Weights of a small mixture-of-experts language model, trained from scratch on English Wikipedia.
Size: 9 layers, width 192, vocabulary 11389, 22.1M parameters.
Experts: 16 experts in each of 9 layers, 224 GeGLU neurons an expert, 1 pick a token.
Below are experts of layer 3 (counted from 0) of a mixture-of-experts language model. Rows are named router (the router's row for the expert), gate (a neuron's input weights, with its number), up (a neuron's input weights, with its number) and show model dimensions 0-191. Each number is 500 + 50 x the weight over its row's rms, rounded and kept within 0 to 999. Numbers have three digits each.
Before each expert's rows: a language model's description of what the expert responds to. This comes from a sample of Wikipedia text that the model never trained on.

# expert 3
Description: Month names and years in dates, often after in, a comma or a table bar, such as May, September, 2014, 1991.
router:455590558500555604498633558563491477502619513512503484505504478546569458481441555516432474472422581533537461499502505551516562567502466498546538490500504557489508530532449415516607505505563577516469476505408500458545564430552506524420532503577558518541493584456462510503593435508501537450537438415530520530481565495508504596434507428515507383508489551545471459518567505558495435554421556406473449540605515505554516454582485559526522430530427439450483441483493443498562469483558534507486471433496573442523500473548407363451493521478470510490511452573530525445498555441449375519
gate8:492562504496519547463548537573509467464513523532423463397477556490486481443511476489469471407502535550593466506546529551512559548520471474487461532502568516524462520560577462557549542498476484599501509563476448482558516477518517462489429515529444506523531521501455497561550569508517533467623399479595487465473500565496472512525456468518498523493489576479595428491522390446437404513453526527451453469552465441573500619499463491508555364529497510501478556455462543493518504485456556469425484476585342484440506539627374362456606507452524584484502471553507573456419542529436489528
up8:480481537497400518474609519508483461491536592495439460445531494521485435487459595542533471400506512473464473494494534575475504489571480493447491422514491569535492551541536453515512554487518558572453438576515408480536472461463459498470430518418481537430430554479582413510522568512468477458593495565551536433474452542481438510565484425522565387479489483511529395538410566511476441490435540437567463600459416529488533578544413581523613465487489442467497446437420500485496485450494454516490477438503546521526541616556386446401578491460584516512490491564518561537419539465488461502
gate9:553496432392438584528578510544615514488479556582455532483475532461547417561506579504480417540458492570505552611512586460528560563513551570488507580422499574447548560484510540481471496556518498536467493583439577507556492427532424568539484496529515438427551477508598399511587497525530477509453466480556527510454545442479421574478522541626486513568410522443412463512537530555530548463474531452519468523469556564523548585510524502502521553513460557539532464590389423482415498471450469537589489453474540555505522500505461416473564546522529483516536574531409517507485563530527470443
up9:547459540475493565494578466524548528493474592474543493465477563525518434491528526501484435520513473554449557480539557522524577571502443584516502540487521545566566538518431478519456522547557436526428377613468505462509470465534439537456458475541536447432565567453601438492678405535508468494481533479479570461467545436558455519464499495602516547545485541537445480525528460592550567446537513493507420546403515561523498592483443493510488527469509548552502444606425407486485486477561428504572498420423537586520561518509482457445501578451586489527531569544474514426482570429551449452

# expert 6
Description: Digit tokens inside numbers in tables, statistics, coordinates and decimals, such as 15.1, 75,000, 36.1.
router:518467479488566538580477397446500502513604583496547432466584516483545487538486486488455468501502614561547453478513467488501580564465487495554480517512460527529473498525546445459549500409462549452508525486401546507453622461504518576484398408585519429499502557551489450521578538510506510442484510462472550440481594603496525566518445467502503413476528543459383521433545552526519486472563539446473538540547420550526506430458446459540531471511454431468507428516500455478520447506576442437550501419517491440476569401573388369498431509477469497496398491538464512485397542503416433511
gate8:471540456443465484486477555435444574518537472512463630437546525435526362424395554501529547447486514533499523547414506542544460562516560527481508456615542456471517490539585408500463519425400544399386603543530566521476569473490493535526465480548503420521556536533520458412531534425559458520527487492573464411455520515491483456588496503501464440485663451428446488555474457448506530562502554481503464509551540565451487479513499527532523538481576501436433596521538534399506436439536535500531569504520399509519496441490433466495430523489515494560442546519538480525423541543531490498
up8:494522497610535509457477505478444510518539485517567520452452518513471534447463528524492558418478517470515451491491452430510457481502590561520474524500512485480575465524550523532535587465453451597441477489493440470487455444424520507551600514486537457508509420605570514547486602520456553518456427445547623440394507525474454449574464480602531532492426457477501576561518599473484507518447557556421511592468380500452461452567445441494436465547510578412432468413436497439421472491501544566460369486571475383527454516435568481520449464463530550473578573475497489465513545511465502539
gate9:439534484474454511607486490451497479426429514472534577445466501547467408447413477509493494426468660548477453472477559541436622509479527515538527564486597511450532380507440488563428489527458549481579503500571495546522512498478562447454541502505489446471425498501473465508449469515513493510508453485507602530452516561473480521496492521499464478477530585487496482499466476527633561533454452505452556522483461523489408573484487522579488457446421491534537522552504494541450528486511505357528513393419509621486446447617476425533478468520468493530425545504473566534415523359527552396
up9:478460487499555493375452480512424519597548479512544541586488500440564535588506544474447496530541461480515500457511518497534353417436386487429530545437553465651510579451577572557513464495573461562503440503502543459477456418511498533513483534556510404521492437531498505478469511487473573452506551437465475537549526507504455510480474577594548544488504444529559546546596554473474516494547496538494500506509568430512441412492550473468525454520551589490473448482512548527542396584567441461450473453529519364511541572414582540457525433535593464476483531470475426437575540506491447504

# expert 14
Description: Lowercase fragments continuing a word after a capital initial, mainly in names, such as H-ull, H-old, Hy-der-abad, Nit-in.
router:552599510464556506537494519418509559486549551457560448476490527497527501504456503428494585524502524604540457491541433578606466487563527515522414502406436473516528505550527518380502495403523515511558430576468452535449564456522424545458508499510588518488477491500575463521503390495471529475483537510541528475507586542555490497457465509584470468523447540400398599550589546511494445538478504475525553566455478549633556504563460617501608503553491535455567521502466449501515493395536546454536520519591531470435549505583465453515453577487503425548458447517436512592398506516520440506
gate1:505517475529553463521439447500391552595488579416531581460506501478569518564543527431506474480514575487527340438527559600550499562440550504514453413476494551565483487437483424494447488514514493448504451546449448491459571466516536480546520530523473548452493542497490510521420498533490513522493495508515461478502579500467401501459582453394580499447480556435383493510489500531419541419529470462480449486423528628548514466554519568555371580463525425506534539597497451478551436461547560479489513494371567497578433561534516441531501495455464569516504428531513548515557561456576497519
up1:442448473504571443568509451525451527540545636354494507560504505497545588534438481399502413511502514386507501510499567549506606562425468491539373444514435509566611546433506482513471506472479489503474459486451502480506515492551541555556592550597388508397547536498517582527468483474453544489481482562586423555558508539486440553540502402503618482459499488472429514518475501497447452457447547543493451539432565595527539529531534561502443530473527489457544471586513424523538426497472568511488540473494571577495526566508496441426517473415516505512571530507476586483508523483509446472
gate2:483536501466428510431458595518544505519543474522517447485436524507545475508492450517591467533543510449537502542533495543437522521477499461506493507474526504425492513542605558555539491550472482561547476556464518472510510540420450448490539404474636521554578528519516459547545493547605497455464456545455554505358471471374540506510426437501378493561476499422478497473487604500537568558543438533484418507461378463637518552493539472480544432449534408481561457499531607533484412474463453397447568440506438453481560508491512500508537538522455516581486480510457439493535426459500383435
up2:500469483581563436545465455576507515449446433409448588478508510564512509469439519498514550551412544499470493413474537486580469571417570510566447514381470567448499428466529535492517600512582482432504498513518513548395428604536490467536528471483538563557543554549486435532499486498516443468456456540511427500541543472563548537577556508542481555543474508522467438457514526467498483538450520381498535543538453471494467464528526527466517482376579499585486501503443525409441449440448491511450513527535529494601584456448504604385482613493417423508434442592447505501467452527442474466

# expert 7
Description: Word pieces after a first fragment or prefix, such as act, ruct, ect in constructed, reprinted, disestablished, incomplete, forensic.
router:473570505461609505465535489413551529542522459556488566491468422465533464475441607510398545452508507616539522478509482500454620512517470419481423503495433501440443479504577493449493522400464511535479529570477533563463531473601536580410547456511580533436507481509516443489532521532533431495490526472450462434445511513509461597434409477518500515426470461474536574520463454522476321537525524513501464567553534545570539477556449488430454532584534477454579464600450533479492507423515515435475458514599518516460550458523464533545545453549560438519466474482493494498405555405400431491
gate1:483491591505470451479613591516480446540611422457562454490471477473574467429508529474369496472563580519469391492601563542516567556496516519445535574459564481546584571535462571408453542511368513535426481578529573529500479558513579422476507495578535540547543508523536472482498491485627451484535490497525431509533542535484433422451452580463474461434493500465541495469461491486454554515394509503413505487453411491529541453595552482516476447577480527478538480539527503496506468528559474423541463529495566550518505527489507596468507556373510526573524495544519418507456509522428557473
up1:468545590397454512535486418505386486488577528500534516479504409399526455475485486522563472568458534477480499478465542556587552474567524557481589523436523546488525556506531537483441551540539501466412477491621577454504546457429501541535505581574464505494513499422572520482486513540485342538506440463582536494572483582465506555535470575438468460498550436519440571476459524434468463547485377464473487482544545532497486525506555527509467476421620465504547402407404533444472509529409458424418522594497485523570502539531505535556529564505423463520534516458490507573429466481535506555
gate2:462462499504592548505447392535450586535475534495470494479485461465594518496486403582521457483447435512585633478487487573542473547478522511500602524529549523470456440519526542449491422403521551586462477528487492508560480544489529528476476460522571550503439430487486535461568389577503489497470515509562439508468424570496442497486542476559585476479464479507488451477567528427422472497546497531541454523483401471404503507574522512490568487579448453532630522524547495468466444469411592509531505532546337494504601524593530504507591570522427494536611527458506554461444488441505488463
up2:558531476542411467463624613462499327528384523489401526525530501489393547483505458510588486550392446391509422560514488491513521460515481506537519497517452511510403442489507454536568493481491507548544442541472503546523480447485502492494533534425491559449597549414423393533492577508520513545549499468531495481505487527485411483532497589450498522490547539490479529592465533491517562443520518412517497445484546484426457503515446557568475518555392436528482509501503528457536528559540538449507552501432557387521399432522488481466522620443378544523480533476527452517477538486494574537

# expert 8
Description: Capitalized head nouns completing multiword proper names of institutions, places and events, such as Civil War, United States, University, County.
router:411515515487522473566558373434553454476509457419522472546488468507572539447456522506511415513515554472534475533531508607558516451517462531565485529422480533589475457491491432531527524477579595525419521480441498456515523377463477456467501531495560492440458535509557531509603541486412515525517569461481488535504477457530414575525459516513451452489487506385448517499517434529577494479485575516575379523481506526510501498458532496343568393592462473533478476509546502463527461452479557524545477512558500520482459550535465455541496499484453519576462458609481500448361621368510457437
gate5:391438474548404466526450499452448464515580596511579560489442487421559489550456492470509494503578501529537501510538485519515503537436456568525474454525421595551523461482460479496460452460526559480528431496440446436559526512473549515454460521557498533558598504521605500397498451483433446447414588438426438562392480485551407408476519454600461594468447540497481402513461532520465543435453478475510549492479529521471419521560509539488553521581474416452522550581507500418491401546492516471557489375406459543555544540521460544489554474471557446565576448514500523488472515516532428489
up5:537540512512538525426536524532589499466431441514522534504518430546464448434509409607537584488481498483465578526552453521415488529485536571516511526491570439399458506580488544494501526542524535528617547545539464478404427471614495473448594438448521463422432501516494431558484522470565480545504498561537441520516457442449503492529537536521533529479524585533529581463435624412582501424527458482475491420500459571592534516548499404500374470512642547503541580450453482551485520443453471511436499477524513459542496492495555508485385490426475515540506465500543548587514544540545416532
gate6:486492481469544499470530463487482490480452464556471556526570550534491444490497470484592515544509479477522563509521516439555400469475593390497514544502444386591498370494541479541463560508481458562514517567421432584598569493436455396515572454540525609517569482578529491456557631406473525456506527490516618542375504454454403434487424516519513467436417501488521457483509486418529448478464440541493595476444460427504504433460495530498492430562489468400406461437560469546523525469504557482550440515546565533442468462474455440529548547525491474491488507537411510499465455469498532472
up6:540477468501458513458567470542389562500500494533458584471523430515470403533532569522525526505503373483528430516452502533421439493520464551540503404552442544470420365457496573452546467414516526524475513545582427548481544471534493491436495515506512512398456590591573504455522539554472538418467542457536380516545436383518447447483515519536573587529579463610569476452510531511427437476504598501447435567491583531464550513566390466489531504495502556426523462468512516486513429448484522523576462587511535532423474518465486463468605535507433465500525470502454546456500441486483473512

# expert 13
Description: Commas and conjunctions or pronouns linking clauses mid-sentence, such as and, which, that, who, but, he.
router:492489613483548529418488499466515512411510505435494590576565466455498450478467609441499457540372510490505505349501515572592578500479407513489525495416456445543480506502449443438507510474473521453535398541517456514461551564452528569449396417454579476447511538549487497484529480444473532456457556542559574551560447507465480520483424536491451452446503501515424546550501520558463472471505537420472422514563405465553484434587510526525551442494545519442602556484515537421488483431521440412451460474545467458541489543506516453571473437548554428542525516480495507462394525497409404487
gate3:498488503490468444553453494444501434460449501373532440482405490409456466490591533524532487514433542469377479427451490431584454564550546448502433641474542547535487492511503386450526622537509481471540453522535516516465540499419517457473504499520583519452522457528531433585482475413530584478493490487563437532531538508464526501536443487579593572468481478516516467526526459503424512499487576454466474435556482414491553490538561568625483466456496507448491497573465526441462505526607372555504430531464506517497488534447377440496491426495480486429441465568479501498415474482422550461
up3:563514499455530508516459522527491626546516436424527493449423565509501463503527462454495624492435549511547493366596446552572497440547527491537520412524525529500485547519495503501543475487474516449541577553479474533499435515352409494504572475512495633454543491416519549437588511485451586481459485487435581496543537507490526495520565415567541474561399498481544449423504460506455507520495494466469428590535435509573552487538479492504384537414545517412497473543465555512491529543509428557457462490495573516498417601575455498526533443533480480514491490506378502512431459519455591424
gate4:522546517487537561519620495501488472482457472524555548516363465481450448544432513524436527416529440466464510493575512551503475567400495560538469463474488516527510460496607506470493533468426504471528467550449462544415539499472505540503468489447545454357561438520468497604562528539481544558420509365516565501506505467471502490445536538434504498443446470542461578524510482450509498476453475414514467478571440487618497481517528478455528477461511594418588548581593496490516496507536435410516478523543451559480416565494601425498507522463466470457540493605442516412450479463615627483
up4:521388480507459474532514536470587475550429504467500499458561493489522586505537601526496452523537510524491482495468505563503605494511535453525471475467423566460491529519510481481496554455473603478518525497441491487589546502458448418508484489569462522557447569530526487534511556448615462578561484573507455565475535527510496559540544469572461446477569590543472513534498512504455538521511436485498604566464513379479409650483495483468459533545503470494531454355453441428467460560504593619524421449454506400540479436513479441437511475441542495573402497481539519436584450624527478510